From a checkpoint of a small mixture-of-experts model trained on Wikipedia.
Size: 9 layers, width 128, vocabulary 2048.
Experts: 256 experts in each of 9 layers, 32 GeGLU neurons an expert.
Below are experts of layer 2 (counted from 0) of a mixture-of-experts language model. Rows are named router (the router's row for the expert), gate (a neuron's input weights, with its number), up (a neuron's input weights, with its number), down (a neuron's output weights, with its number) and show model dimensions 64-127. Each number is 50 + 12 x the weight over its row's rms, rounded and kept within 0 to 99.
After each expert's rows: "mostly gets" lists some tokens that are sent to it at least half of the time. This comes from a sample of Wikipedia text that the model never trained on.

# expert 184
router:41 54 49 53 25 38 50 43 35 68 41 58 65 42 62 41 58 68 39 44 56 51 58 56 43 77 40 34 21 53 42 56 37 57 37 48 41 47 45 38 47 77 59 45 38 41 40 53 58 56 46 63 65 29 39 41 37 47 59 46 63 24 50 54
gate0:45 64 40 60 25 32 52 53 45 53 37 53 37 66 53 37 50 64 41 63 61 28 54 36 67 53 40 56 41 58 50 53 32 58 67 49 37 66 63 44 65 61 35 52 41 60 53 68 50 36 64 35 60 24 58 44 60 39 22 67 54 50 65 48
up0:62 60 52 42 46 59 46 73 43 63 62 47 37 51 45 68 45 64 46 49 50 62 44 57 50 51 54 73 63 50 43 45 71 59 42 54 49 71 44 46 64 51 43 50 44 62 61 47 48 60 32 59 58 80 60 42 59 53 52 07 71 62 69 60
down0:60 58 47 57 34 47 49 45 54 63 28 44 48 50 53 50 57 56 57 72 44 34 59 38 53 45 59 32 30 58 45 48 49 46 60 37 43 50 62 48 57 45 46 45 40 61 23 38 61 37 54 46 64 35 35 60 38 45 38 55 39 35 53 13
mostly gets: " of", "ity", "ical", " government", " public", "ious"

# expert 214
router:29 32 60 38 53 45 57 58 51 48 71 64 62 53 57 18 32 81 59 57 49 68 39 75 33 44 39 55 39 54 40 41 30 56 54 47 51 57 65 42 44 57 54 25 51 47 51 54 53 52 50 56 53 39 48 40 44 63 44 59 51 49 60 50
gate0:57 67 41 40 42 36 45 51 43 83 65 44 50 35 56 47 45 46 55 46 69 52 35 73 44 56 60 56 53 47 46 47 30 69 52 49 39 72 42 69 50 57 40 34 40 61 45 59 26 45 41 45 50 35 53 58 45 52 53 59 52 46 51 48
up0:50 37 43 49 52 54 62 61 57 51 73 16 62 57 63 44 49 39 66 36 60 69 38 68 48 50 67 52 43 48 37 30 53 80 46 46 84 69 73 47 66 42 48 56 51 70 51 44 27 43 40 58 43 61 42 50 48 54 32 57 47 52 71 36
down0:64 57 55 56 49 52 42 36 49 23 52 61 42 41 62 52 30 59 52 58 59 60 54 47 36 43 50 51 26 62 63 44 61 23 54 69 52 38 58 47 48 76 52 47 43 69 62 66 63 52 45 36 54 52 65 57 57 49 62 55 62 41 40 42
mostly gets: " st", " c", " p", " mo", " d", " b"

# expert 97
router:42 36 61 64 40 37 73 47 54 51 52 43 65 53 56 30 29 59 53 49 56 41 41 62 38 54 45 47 31 57 59 45 29 45 45 51 30 57 39 42 55 47 62 54 67 43 52 63 43 46 49 56 38 51 50 50 57 58 36 48 47 49 44 51
gate0:33 62 46 46 30 39 40 43 41 47 48 47 57 66 52 50 46 47 39 36 73 55 72 67 42 35 67 38 58 75 28 53 55 47 45 52 65 39 41 57 41 37 46 72 53 54 47 47 53 64 38 28 48 36 48 57 55 49 58 48 73 34 53 47
up0:61 64 61 64 37 45 35 34 47 37 55 57 60 16 44 54 63 45 42 57 30 32 49 40 35 52 30 48 46 38 36 76 50 32 51 48 68 56 72 77 64 45 40 77 53 48 54 66 34 66 35 42 51 45 39 28 33 36 64 37 62 76 59 48
down0:35 49 33 38 49 38 26 31 67 46 35 47 67 54 49 68 52 63 44 65 41 59 61 66 68 48 43 57 26 54 48 67 53 57 39 36 53 67 55 57 46 59 59 62 52 67 49 43 44 77 35 29 58 45 41 50 53 48 51 40 52 52 52 22
mostly gets: "-", "/", "–", " An", "ton", "–1"

# expert 217
router:57 39 50 64 43 35 57 48 58 48 73 56 45 54 54 23 36 54 55 54 67 51 24 46 40 46 33 54 28 37 35 51 40 50 61 51 36 42 52 51 53 62 57 35 53 43 47 54 47 46 39 60 54 37 41 40 39 72 40 64 53 41 29 53
gate0:44 33 58 51 39 43 45 71 52 40 48 55 44 49 59 46 53 62 32 50 54 84 40 42 55 68 47 48 57 52 50 41 44 78 62 83 44 64 64 16 56 46 55 42 52 59 55 40 29 40 43 48 48 32 30 56 42 51 55 65 47 60 50 73
up0:48 36 39 60 57 30 44 77 56 29 49 61 38 42 59 46 57 49 38 49 50 81 49 34 39 61 41 60 49 63 32 36 44 65 74 49 46 39 54 23 48 51 83 51 53 51 64 61 38 52 53 68 54 29 36 38 39 59 60 62 52 68 46 62
down0:53 59 19 60 25 58 49 60 32 73 45 45 57 48 56 33 53 48 44 50 35 43 31 58 41 31 50 56 43 41 39 62 45 31 39 37 56 42 42 43 36 43 53 47 57 55 54 90 49 75 50 51 24 49 57 57 37 59 62 48 54 41 45 23
mostly gets: "-", " V", "V", " one", "Q", "X"

# expert 227
router:46 54 55 60 35 52 64 46 39 43 70 53 49 50 80 46 81 60 49 52 34 62 56 65 51 56 43 52 58 55 50 54 21 41 41 56 46 46 59 41 43 53 47 46 56 27 44 61 51 49 50 68 50 51 34 41 23 63 36 50 79 29 52 39
gate0:65 66 52 30 46 56 75 59 51 74 64 53 51 56 55 53 70 60 71 53 57 33 59 47 53 53 26 36 46 56 36 60 31 25 56 59 57 51 47 50 69 40 52 47 46 35 55 42 44 62 57 73 58 51 67 48 58 43 46 58 50 32 55 50
up0:26 46 61 35 41 51 39 62 54 55 59 55 65 30 34 43 44 47 49 35 60 52 66 60 54 34 66 57 65 52 34 38 53 35 50 37 17 54 61 48 46 51 21 45 69 57 39 61 56 50 52 52 59 39 50 44 19 42 61 49 36 38 42 64
down0:42 55 54 50 41 49 41 57 47 51 58 52 60 53 68 47 38 45 66 48 57 46 52 47 53 33 48 50 59 47 48 59 24 60 57 53 25 42 63 43 31 46 55 50 40 46 46 95 54 59 50 66 49 26 55 47 42 37 67 53 47 15 67 57
mostly gets: "ha", "va", "da", "64", "32", "33"

# expert 215
router:39 44 47 63 55 45 52 30 25 63 48 50 58 44 77 42 52 70 41 41 41 58 56 55 40 49 45 51 37 57 47 53 44 46 37 62 44 52 33 74 55 89 43 30 46 55 52 68 53 51 42 76 70 55 32 30 58 46 40 40 60 36 40 38
gate0:44 46 26 42 44 41 59 35 34 54 47 51 45 17 37 54 43 69 63 55 32 52 42 57 46 67 20 48 44 56 31 52 30 40 47 49 40 65 60 48 55 78 38 65 33 46 40 47 79 50 58 50 50 47 42 49 52 41 42 68 55 32 20 30
up0:51 55 52 56 74 50 73 45 71 45 77 55 48 47 57 58 51 37 66 36 47 36 47 48 68 33 50 54 58 60 46 78 54 54 64 40 60 40 35 20 48 33 57 41 61 56 54 51 46 58 59 59 57 56 54 54 60 42 54 48 62 65 60 60
down0:32 44 32 64 74 44 55 62 54 42 49 84 44 53 50 71 69 60 43 53 33 45 68 48 54 28 26 52 29 60 53 52 36 51 48 73 46 64 49 44 56 37 57 47 46 41 50 38 56 67 51 58 54 61 46 46 45 65 64 71 43 67 31 48
mostly gets: "ide", "ine", " National", "tic", " University", " School"

# expert 208
router:61 37 51 41 55 49 44 46 38 66 47 52 44 61 52 41 59 56 49 49 42 56 45 53 25 56 49 42 45 49 47 49 41 54 58 65 48 57 35 49 64 47 53 46 59 41 65 43 44 64 63 50 75 50 52 46 47 50 40 63 50 43 52 69
gate0:55 58 63 29 61 24 51 52 45 66 77 52 61 42 47 56 41 56 54 51 66 43 47 70 52 44 52 33 46 26 49 82 42 26 61 51 69 54 42 56 39 37 25 52 51 52 35 41 46 47 59 26 33 46 68 45 47 58 52 24 58 41 50 44
up0:62 48 39 27 58 29 50 34 50 60 71 39 52 43 51 67 39 64 51 46 69 77 52 75 51 44 74 44 46 53 77 50 47 38 60 49 65 65 30 60 68 36 30 47 45 44 66 68 60 42 45 41 43 69 68 52 33 55 58 33 57 53 35 51
down0:45 43 65 69 34 60 47 52 67 31 45 57 66 37 67 58 37 49 42 53 54 51 57 27 50 46 50 74 61 42 25 39 61 51 43 23 52 46 60 33 23 54 62 57 46 41 58 41 27 51 58 71 78 19 37 54 49 45 44 50 50 55 60 34
mostly gets: "ter", "king", "ning", "[", "time", "ting"

# expert 242
router:35 43 64 52 33 52 66 43 50 44 56 57 51 57 66 43 37 64 70 35 52 52 46 58 42 56 37 58 68 39 52 56 55 42 17 76 36 48 48 29 60 60 44 39 61 59 51 54 44 48 51 73 69 43 36 45 37 70 60 49 53 53 36 48
gate0:26 61 50 58 34 71 55 44 41 25 33 53 49 41 59 48 52 28 62 47 62 50 35 45 53 45 34 46 64 45 52 59 45 32 29 31 54 48 59 44 49 50 43 34 64 70 43 39 44 31 47 33 45 28 43 50 42 62 57 60 52 43 22 54
up0:01 54 66 35 41 58 60 62 48 55 45 41 58 20 66 47 55 39 64 50 37 63 59 57 52 45 62 56 46 39 47 39 55 59 32 46 62 51 52 60 28 45 47 56 74 59 50 29 57 40 45 26 47 65 51 35 36 72 57 48 42 57 29 44
down0:64 47 36 61 51 39 57 45 50 66 51 61 35 65 52 39 50 61 43 32 58 51 41 38 42 53 60 59 36 77 50 52 45 69 57 63 51 62 37 58 40 59 39 56 45 71 30 42 46 49 22 48 49 49 29 60 59 22 55 38 69 44 46 41
mostly gets: "round", " World", "+", " Team", " world", " Time"

# expert 3
router:36 54 33 44 47 47 53 46 32 57 63 55 23 45 52 51 60 83 53 45 43 43 59 46 55 57 34 35 47 46 67 59 46 34 61 68 45 42 39 45 45 53 31 45 53 47 65 47 58 57 48 47 44 41 34 31 43 72 47 42 45 39 55 54
gate0:73 41 64 49 50 39 39 49 37 36 46 40 81 42 57 57 53 73 61 63 74 63 33 44 61 29 38 54 48 46 63 56 60 35 41 48 71 25 59 46 72 62 69 51 29 53 59 49 46 47 58 70 44 63 49 52 38 46 55 37 73 27 58 49
up0:60 20 29 50 47 40 28 72 58 33 61 39 64 54 51 59 68 53 62 50 42 72 38 40 43 42 42 53 48 27 36 62 72 55 28 42 68 64 56 54 34 37 43 45 34 54 50 41 48 45 63 58 34 62 58 69 60 60 62 42 58 36 48 53
down0:57 39 33 58 74 30 54 36 64 55 55 51 47 53 30 30 61 41 41 54 50 40 47 52 21 46 34 31 58 58 48 63 48 82 44 50 70 51 35 45 64 60 38 49 55 50 45 41 30 57 32 39 52 56 54 58 56 64 48 42 62 70 59 34
mostly gets: "ttle", "press", "aged", "cc", "il", " built"

# expert 251
router:47 40 49 37 52 57 67 60 53 62 62 56 58 64 54 12 56 66 64 41 60 47 35 53 46 60 52 48 46 42 43 60 48 45 47 63 36 50 52 55 59 41 65 24 70 40 43 65 62 65 58 72 62 38 55 50 41 34 56 44 46 59 47 56
gate0:36 35 66 71 32 60 77 49 72 67 54 49 62 67 39 47 56 49 42 53 58 48 63 48 51 54 54 44 48 51 58 73 75 32 28 41 65 65 61 60 52 38 47 31 47 25 38 59 53 64 63 38 50 41 49 59 59 45 80 44 51 36 38 69
up0:33 41 72 60 33 62 99 48 52 53 20 24 53 33 39 49 58 57 45 53 57 45 67 64 48 44 60 43 51 56 60 65 58 37 34 32 52 48 47 62 57 32 42 35 34 43 52 45 45 58 57 31 38 42 49 51 45 40 61 56 42 39 32 55
down0:66 50 48 48 58 52 44 32 41 38 22 44 55 45 53 46 48 46 66 53 27 39 30 54 37 47 40 42 41 57 55 51 27 51 77 39 72 54 51 58 54 53 42 60 42 38 40 64 77 39 76 38 41 53 38 49 69 37 37 21 69 47 52 58
mostly gets: "ar", "at", "ro", "ab", "re", "gu"

# expert 111
router:55 40 46 49 49 51 69 36 53 41 26 51 36 54 69 14 43 61 47 35 47 66 47 66 54 54 38 42 60 64 38 56 37 54 36 62 20 49 39 25 60 59 46 30 57 30 64 56 49 54 42 69 53 42 47 23 64 62 44 51 66 41 54 51
gate0:47 44 25 45 42 18 50 50 78 43 49 44 24 35 37 52 36 62 78 38 50 55 53 56 54 53 58 61 72 24 27 63 47 50 43 26 45 48 38 37 47 45 50 41 51 41 43 37 79 47 50 47 44 60 48 59 36 62 68 42 54 46 67 52
up0:33 43 75 46 52 84 50 48 24 87 65 43 73 56 55 42 50 46 49 60 45 44 48 51 53 63 69 51 40 73 54 48 37 47 66 69 41 19 65 49 50 48 65 63 32 49 41 51 32 57 59 68 45 47 49 57 56 42 35 48 42 39 41 37
down0:47 63 34 44 57 33 39 47 71 43 51 48 59 42 26 48 35 46 46 40 42 50 38 51 32 60 44 23 61 38 38 43 58 39 48 87 41 49 69 68 60 46 67 39 40 48 60 57 56 38 46 39 48 46 56 58 28 56 49 41 43 29 67 55
mostly gets: "ro", "tor", "rop", " Ro", " system", " mo"

# expert 104
router:34 48 63 53 68 48 73 40 57 48 50 72 45 56 73 33 65 47 65 36 42 64 24 61 38 67 49 42 46 56 52 58 54 49 44 58 48 51 63 57 58 52 46 28 43 26 39 47 54 80 43 52 62 53 42 35 60 36 55 55 54 45 53 60
gate0:47 41 46 58 61 53 15 66 65 63 63 49 56 44 70 45 44 42 51 55 73 40 48 54 56 51 42 57 44 55 37 41 30 37 45 55 43 51 50 71 43 55 49 58 59 56 24 63 74 25 39 65 37 74 42 52 41 35 49 35 67 45 52 48
up0:40 47 36 59 76 45 22 57 55 27 52 43 52 49 58 43 49 55 43 67 67 47 51 40 44 51 44 56 62 56 47 50 28 60 43 56 39 29 65 61 46 42 57 56 56 48 41 52 41 40 49 55 28 68 50 45 32 52 50 38 65 56 48 59
down0:43 50 68 39 45 58 61 47 46 58 72 49 62 63 65 49 48 66 50 56 51 51 42 31 29 26 51 48 47 42 62 51 64 66 48 53 51 70 47 49 67 76 52 37 52 47 35 52 50 49 65 47 64 32 29 56 47 55 47 65 34 64 45 64
mostly gets: " to", ":", " on", " from", " –", " into"

# expert 76
router:50 50 44 41 32 46 48 32 37 47 57 51 57 56 49 42 46 65 62 39 56 59 51 58 32 48 28 52 42 27 56 48 27 38 38 55 48 31 42 53 40 68 50 34 39 41 23 68 48 61 42 55 46 50 51 38 55 55 67 63 73 53 37 37
gate0:18 47 37 32 55 29 26 60 46 32 78 55 44 64 45 37 46 47 41 49 33 44 40 48 52 59 43 42 57 57 38 63 54 42 53 68 58 39 48 38 56 51 38 48 31 50 67 48 65 66 69 56 45 42 37 50 54 55 60 53 51 47 35 54
up0:25 57 39 52 49 18 25 71 38 33 75 60 25 57 45 47 46 61 45 44 45 62 53 43 42 51 59 49 51 60 34 67 60 48 36 59 42 49 42 45 31 51 22 53 30 43 66 58 41 68 71 61 43 54 60 60 60 56 50 65 40 40 53 51
down0:54 32 58 53 52 36 77 50 65 62 16 32 68 58 55 55 34 40 59 37 45 46 42 54 56 55 57 56 50 67 58 46 52 36 55 54 47 41 35 55 48 77 60 50 51 67 39 50 60 36 31 48 45 48 53 51 52 43 48 59 27 61 60 60
mostly gets: "an", "as", "and", "ick", "ain", "ex"

# expert 50
router:33 39 48 52 67 49 57 43 37 40 73 43 60 51 53 33 67 76 52 45 33 51 40 59 43 61 46 48 57 64 30 51 29 31 45 68 39 38 50 45 58 54 58 28 49 44 63 55 60 44 57 53 61 40 33 46 50 48 43 51 44 43 52 49
gate0:54 40 56 27 51 44 42 66 69 51 35 56 34 60 59 49 50 67 67 51 57 54 45 59 43 51 51 49 59 61 34 73 42 52 61 61 22 34 42 54 44 35 62 67 52 50 62 57 12 53 49 40 44 46 54 61 47 58 34 24 48 58 43 52
up0:71 51 51 01 54 57 36 54 54 57 49 43 43 38 53 34 50 71 52 44 64 49 42 54 54 51 36 39 60 43 29 59 36 44 43 66 31 54 44 41 72 54 72 39 46 71 53 55 36 49 45 41 64 35 75 65 34 61 30 60 42 51 40 29
down0:43 58 37 56 31 50 57 47 28 61 63 41 65 55 41 46 48 41 62 41 37 55 55 66 33 64 64 39 44 34 74 39 34 50 51 34 61 31 48 55 46 58 59 67 59 63 32 45 40 50 50 42 61 51 40 50 52 49 37 54 52 49 62 58
mostly gets: " C", " st", " St", "port", "age", " Sp"

# expert 17
router:59 58 44 30 54 31 53 37 38 61 61 49 51 40 55 51 38 49 78 42 51 72 31 67 53 60 35 45 26 41 43 50 38 41 65 44 43 23 49 53 57 57 43 39 58 40 61 61 50 48 58 74 55 38 68 45 60 59 47 48 60 34 36 61
gate0:54 47 62 58 62 46 62 51 41 52 60 63 49 30 48 56 28 42 54 25 52 65 55 64 45 35 40 49 81 47 44 50 72 48 44 51 46 22 61 57 62 52 60 66 30 50 52 51 37 32 67 65 56 45 65 64 56 42 52 51 58 67 37 41
up0:48 58 48 51 41 56 34 41 50 60 60 58 54 63 41 55 63 57 44 82 52 45 56 40 63 56 34 53 52 35 61 64 37 59 53 60 35 82 49 30 41 43 34 55 52 55 57 65 55 46 51 45 51 39 40 42 41 39 64 32 51 45 57 48
down0:36 35 42 71 63 57 57 50 37 58 58 52 46 34 69 43 34 28 43 18 51 52 51 61 44 55 52 53 63 48 45 64 61 40 44 47 57 41 52 49 76 30 65 47 44 46 52 45 29 39 65 52 70 38 53 59 57 49 46 60 54 44 43 41
mostly gets: " 3", " 6", " 2", " 5", " 1", " 0"

# expert 196
router:52 39 49 54 44 48 74 12 45 50 56 40 47 52 75 42 45 63 56 47 50 53 64 47 44 41 45 41 59 66 61 53 32 59 57 58 36 36 55 41 44 66 45 32 36 33 50 54 56 38 54 60 32 42 57 31 59 57 50 41 53 32 61 42
gate0:57 32 42 60 44 41 47 45 48 39 27 38 49 55 47 46 51 73 47 60 38 32 64 42 51 40 51 43 56 46 48 55 49 65 50 33 38 46 41 35 67 41 56 39 39 65 52 71 56 65 37 36 49 31 27 55 52 79 60 44 62 56 42 63
up0:55 46 49 58 70 58 65 38 61 51 61 67 39 34 39 54 47 58 47 51 42 72 42 54 56 58 44 54 41 47 52 31 66 55 52 47 49 41 65 61 54 31 46 59 54 70 62 38 67 36 36 50 52 62 53 31 49 47 16 61 36 49 39 40
down0:29 49 42 49 54 48 55 37 59 47 50 51 50 67 55 47 63 42 36 31 45 48 56 58 58 50 60 61 44 57 44 42 50 66 53 44 59 49 44 54 58 79 49 53 36 40 66 64 42 70 46 51 48 47 71 49 59 81 76 47 60 54 68 44
mostly gets: " and", " or", " who", " but", "tt", "men"

# expert 103
router:45 37 59 63 43 53 51 43 46 50 56 36 67 51 54 48 49 73 46 47 58 46 41 71 51 73 58 38 44 48 42 48 60 60 57 69 36 37 51 35 39 50 46 42 40 37 46 52 49 52 30 62 57 42 34 50 27 70 53 65 60 47 63 47
gate0:39 36 55 62 51 67 55 66 50 48 45 42 48 72 23 44 63 39 51 45 48 41 39 49 57 36 63 57 51 68 35 44 57 52 60 43 52 53 50 06 26 56 33 61 34 46 56 66 44 54 47 37 37 48 41 75 58 56 69 59 48 53 59 56
up0:38 33 55 63 51 64 63 62 49 66 47 54 64 55 39 58 53 36 52 57 58 39 39 41 59 55 71 56 52 71 32 56 55 43 65 44 27 45 64 23 12 67 29 56 36 66 54 57 36 46 50 37 36 41 33 76 53 51 52 65 55 44 60 55
down0:38 63 47 56 51 33 75 61 45 41 43 68 44 35 71 42 47 47 52 53 47 55 54 44 51 59 29 54 49 44 46 47 43 44 43 53 53 50 46 66 70 50 46 45 64 45 72 54 62 48 49 61 57 57 59 26 58 39 31 42 48 42 36 62
mostly gets: "ing", " work", "present", " show", " team", " new"

# expert 102
router:50 44 47 48 47 56 71 36 59 46 45 50 37 47 60 28 49 50 66 37 49 64 43 72 36 55 32 64 51 50 63 74 49 50 43 60 52 33 46 55 60 50 30 41 43 26 41 45 65 54 52 81 44 54 46 43 51 65 38 73 45 27 42 60
gate0:63 46 39 44 80 52 44 38 54 44 58 32 49 27 57 52 43 29 57 34 59 35 46 69 34 62 43 66 59 70 50 30 48 28 48 65 49 34 52 60 33 72 35 45 52 35 55 63 57 33 60 70 59 34 51 64 32 31 43 49 38 31 45 55
up0:55 66 57 42 45 39 43 33 63 52 55 35 41 37 50 41 48 52 70 70 54 38 19 29 56 59 54 36 64 39 66 44 43 56 39 58 51 34 40 44 70 35 49 55 68 60 46 55 28 50 33 59 60 48 66 48 35 47 52 63 65 68 54 53
down0:61 49 48 38 54 63 52 68 46 33 50 69 48 39 71 39 57 48 42 29 40 53 73 55 75 59 63 52 35 72 38 49 53 41 40 53 62 33 51 59 38 62 46 54 45 49 40 59 55 47 71 33 42 51 46 45 53 40 52 56 46 39 40 56
mostly gets: "day", " San", " champion", " Louis", "#", " Saint"

# expert 132
router:37 47 58 52 51 22 45 39 42 56 76 60 62 57 56 19 55 79 30 46 49 49 50 40 40 61 35 41 39 47 54 47 43 52 57 62 46 56 49 40 53 54 45 42 53 47 45 51 43 56 53 57 52 49 53 26 22 62 47 46 53 44 45 49
gate0:49 61 45 50 64 53 63 61 54 71 56 58 60 54 43 53 64 60 35 66 33 56 40 29 52 41 52 34 33 35 70 49 39 73 58 68 37 46 47 77 30 63 50 49 60 66 52 47 47 59 60 60 49 49 53 43 26 56 34 40 28 60 50 40
up0:66 51 64 55 46 29 41 65 48 67 58 65 63 53 51 52 69 59 28 58 40 53 53 27 51 65 40 46 51 43 51 53 39 76 41 69 63 41 40 79 60 61 50 55 64 60 39 59 68 41 59 50 77 57 39 43 48 44 31 29 37 38 46 59
down0:65 51 55 48 32 33 47 46 42 36 30 56 39 49 28 26 57 57 58 44 61 68 35 35 67 56 47 53 56 48 72 52 42 36 45 49 39 64 50 35 52 47 41 63 28 41 66 60 47 46 42 55 62 49 46 43 59 57 77 33 67 44 47 52
mostly gets: " C", " F", "F", "C", " Ca", " Ch"

# expert 232
router:48 49 71 52 62 55 65 56 48 58 46 40 53 49 57 25 48 68 60 27 54 43 41 68 50 51 18 50 45 40 29 65 27 49 35 62 55 37 47 39 39 65 63 33 52 40 41 43 65 43 51 56 46 46 50 38 38 71 42 74 59 54 53 49
gate0:67 73 55 47 59 49 49 47 55 32 60 24 29 42 50 44 48 62 40 46 69 42 36 78 60 49 35 55 50 44 39 56 48 37 52 58 33 62 56 50 37 44 44 32 57 48 54 55 67 40 52 45 49 35 43 33 73 72 49 71 63 50 47 36
up0:38 25 55 54 56 49 72 46 46 62 65 78 58 78 61 47 50 27 59 64 38 48 49 30 43 61 75 38 49 37 69 35 33 69 68 32 58 41 52 39 68 44 63 53 47 52 41 48 48 46 51 58 51 60 46 61 26 32 41 29 43 64 43 48
down0:61 65 38 32 64 38 50 63 60 59 55 40 27 46 48 42 44 48 44 50 64 60 25 59 33 49 24 62 24 66 48 68 42 40 58 31 61 78 49 46 52 42 51 47 39 53 62 30 53 32 61 44 57 34 69 48 58 56 54 46 43 64 40 46
mostly gets: "com", " Com", "#"

# expert 10
router:49 40 56 41 52 47 74 40 23 54 56 39 56 59 57 40 57 71 44 55 31 57 42 70 28 26 34 48 48 42 49 51 44 43 31 66 42 14 57 59 74 51 53 35 57 42 63 69 51 48 43 62 49 30 67 39 44 58 53 64 64 46 55 59
gate0:57 54 63 45 63 52 86 54 47 42 49 76 49 42 49 49 45 34 50 46 29 44 37 68 33 61 52 65 33 50 53 33 57 53 31 76 46 28 50 68 54 60 40 54 67 52 60 48 78 40 46 34 43 49 63 42 44 60 51 49 61 54 55 57
up0:57 58 32 38 39 46 46 60 52 57 49 38 49 76 47 65 42 65 58 42 50 60 54 55 34 55 48 56 53 69 48 83 36 46 56 30 64 59 50 17 62 35 40 53 51 30 47 56 39 70 65 62 49 68 52 61 66 45 65 69 50 55 39 31
down0:52 44 75 60 68 56 72 46 65 23 36 64 52 36 50 37 45 35 49 49 36 43 52 68 46 48 70 42 60 42 51 40 66 51 35 51 53 48 53 56 25 42 59 34 49 35 30 36 58 32 49 46 40 50 43 29 52 49 47 48 67 25 47 68
mostly gets: " C", " T", " P", " p", " Ch", " c"

# expert 56
router:51 43 62 53 65 40 47 45 56 28 65 70 54 56 67 38 39 60 53 25 43 45 60 58 37 63 34 61 53 66 27 64 53 31 48 33 35 54 48 44 53 54 56 51 60 33 62 65 67 54 51 58 44 47 52 33 49 47 47 53 65 36 67 54
gate0:39 27 62 51 37 64 29 49 44 33 47 57 77 39 51 34 48 38 36 25 51 56 53 43 38 54 25 52 62 68 35 49 58 42 51 38 51 47 52 41 60 46 46 63 65 36 43 64 53 71 36 86 45 39 44 60 50 48 26 52 55 45 57 56
up0:58 49 37 48 37 45 77 50 43 57 60 70 44 57 47 66 51 58 75 65 56 58 58 57 71 36 66 19 38 45 61 62 41 61 50 70 54 65 56 53 43 58 59 48 40 55 44 43 59 60 56 10 34 56 46 40 30 65 58 55 43 61 48 44
down0:37 29 62 54 75 52 40 49 50 50 55 53 80 50 38 56 31 53 54 29 24 51 67 53 54 60 51 58 60 69 28 52 68 52 59 51 46 47 63 57 61 28 52 59 47 35 35 50 63 43 36 66 40 40 49 44 40 59 25 47 42 59 58 53
mostly gets: " Total", " Location", " close", "Release", "ō", "MPC"

# expert 178
router:50 39 40 44 70 45 72 38 43 47 72 58 40 48 63 35 56 61 54 52 75 51 30 75 39 65 29 50 41 42 39 43 51 59 57 59 42 46 42 48 36 67 43 28 54 45 41 55 49 47 51 57 35 47 52 54 50 47 36 59 44 40 49 49
gate0:48 44 49 47 60 37 55 37 51 33 40 46 31 50 69 35 75 57 46 38 44 58 38 40 41 34 55 35 60 85 62 56 31 39 72 46 48 56 43 46 30 52 61 37 59 60 64 53 41 73 49 28 52 61 53 32 35 63 63 30 46 54 51 59
up0:71 60 57 49 60 44 27 28 47 67 64 39 38 64 57 32 49 67 32 64 73 55 65 51 54 74 47 47 42 47 57 38 45 64 51 63 40 61 41 45 72 58 41 36 16 33 55 57 42 61 64 62 29 64 67 61 53 40 40 48 65 30 45 42
down0:69 38 69 66 58 51 49 46 57 58 57 29 36 40 58 48 59 86 51 50 66 61 65 48 60 57 46 63 55 58 37 46 46 58 64 51 34 60 64 36 67 47 71 56 29 42 57 62 66 61 77 63 43 68 52 64 44 54 43 38 68 37 25 68
mostly gets: " be", "ir", " ex", " la", " dis", " h"

# expert 18
router:50 51 56 38 42 45 53 37 38 62 53 62 30 64 58 16 58 56 57 33 28 63 26 61 45 50 33 57 60 46 32 55 34 49 59 53 51 44 59 42 55 56 63 31 47 28 48 45 69 56 42 70 39 42 45 59 50 65 34 54 70 53 58 64
gate0:76 59 33 33 48 36 75 45 36 49 50 34 39 32 57 47 41 76 54 59 43 47 45 44 43 31 53 37 68 57 53 37 56 46 51 33 56 27 42 45 51 50 45 46 43 63 63 48 54 52 65 27 33 37 27 44 50 60 45 51 58 52 74 55
up0:21 36 70 74 64 61 22 63 61 51 67 48 63 67 46 48 46 36 43 54 47 55 54 37 64 63 36 72 32 38 56 32 52 55 43 69 39 70 47 59 61 54 47 46 56 38 51 39 42 32 34 71 70 39 80 53 58 51 61 56 34 52 39 37
down0:49 64 28 40 43 40 77 68 38 61 59 46 45 58 59 64 44 61 59 45 56 49 34 44 27 47 37 54 49 68 47 43 52 43 38 43 56 35 35 30 61 46 39 40 43 58 39 54 47 57 61 53 32 58 48 33 50 48 42 56 70 80 41 51
mostly gets: "re", "ra", "ro", "ran", "ri", "rm"

# expert 44
router:50 42 63 45 58 33 68 50 31 44 52 58 74 52 52 49 50 69 63 31 46 59 67 64 29 66 51 63 46 72 61 55 38 55 47 42 39 36 48 52 51 47 57 39 70 36 48 46 40 61 59 51 78 51 32 43 54 70 48 53 56 30 58 54
gate0:67 27 39 41 62 44 67 58 33 33 45 51 48 69 61 54 49 71 71 43 50 43 54 62 62 40 51 45 52 78 47 48 48 22 62 64 56 45 58 16 65 61 58 53 37 40 41 40 46 33 63 37 60 71 57 59 55 41 65 65 45 36 47 45
up0:56 64 50 58 50 52 74 50 35 80 57 48 57 74 34 52 51 48 46 64 54 59 70 27 39 80 48 51 60 43 34 62 52 49 52 36 59 41 50 47 60 48 58 72 56 44 42 51 57 63 39 44 41 42 24 48 53 48 56 52 48 54 29 62
down0:43 38 58 36 53 51 40 45 57 28 52 35 51 38 32 61 47 42 42 49 44 52 36 62 51 53 48 30 54 30 72 48 29 41 54 46 37 43 45 48 44 49 54 42 51 32 60 40 71 66 69 38 45 44 60 49 61 24 66 37 68 36 63 69
mostly gets: "ation", "/", "–", "ity", "–1", "ations"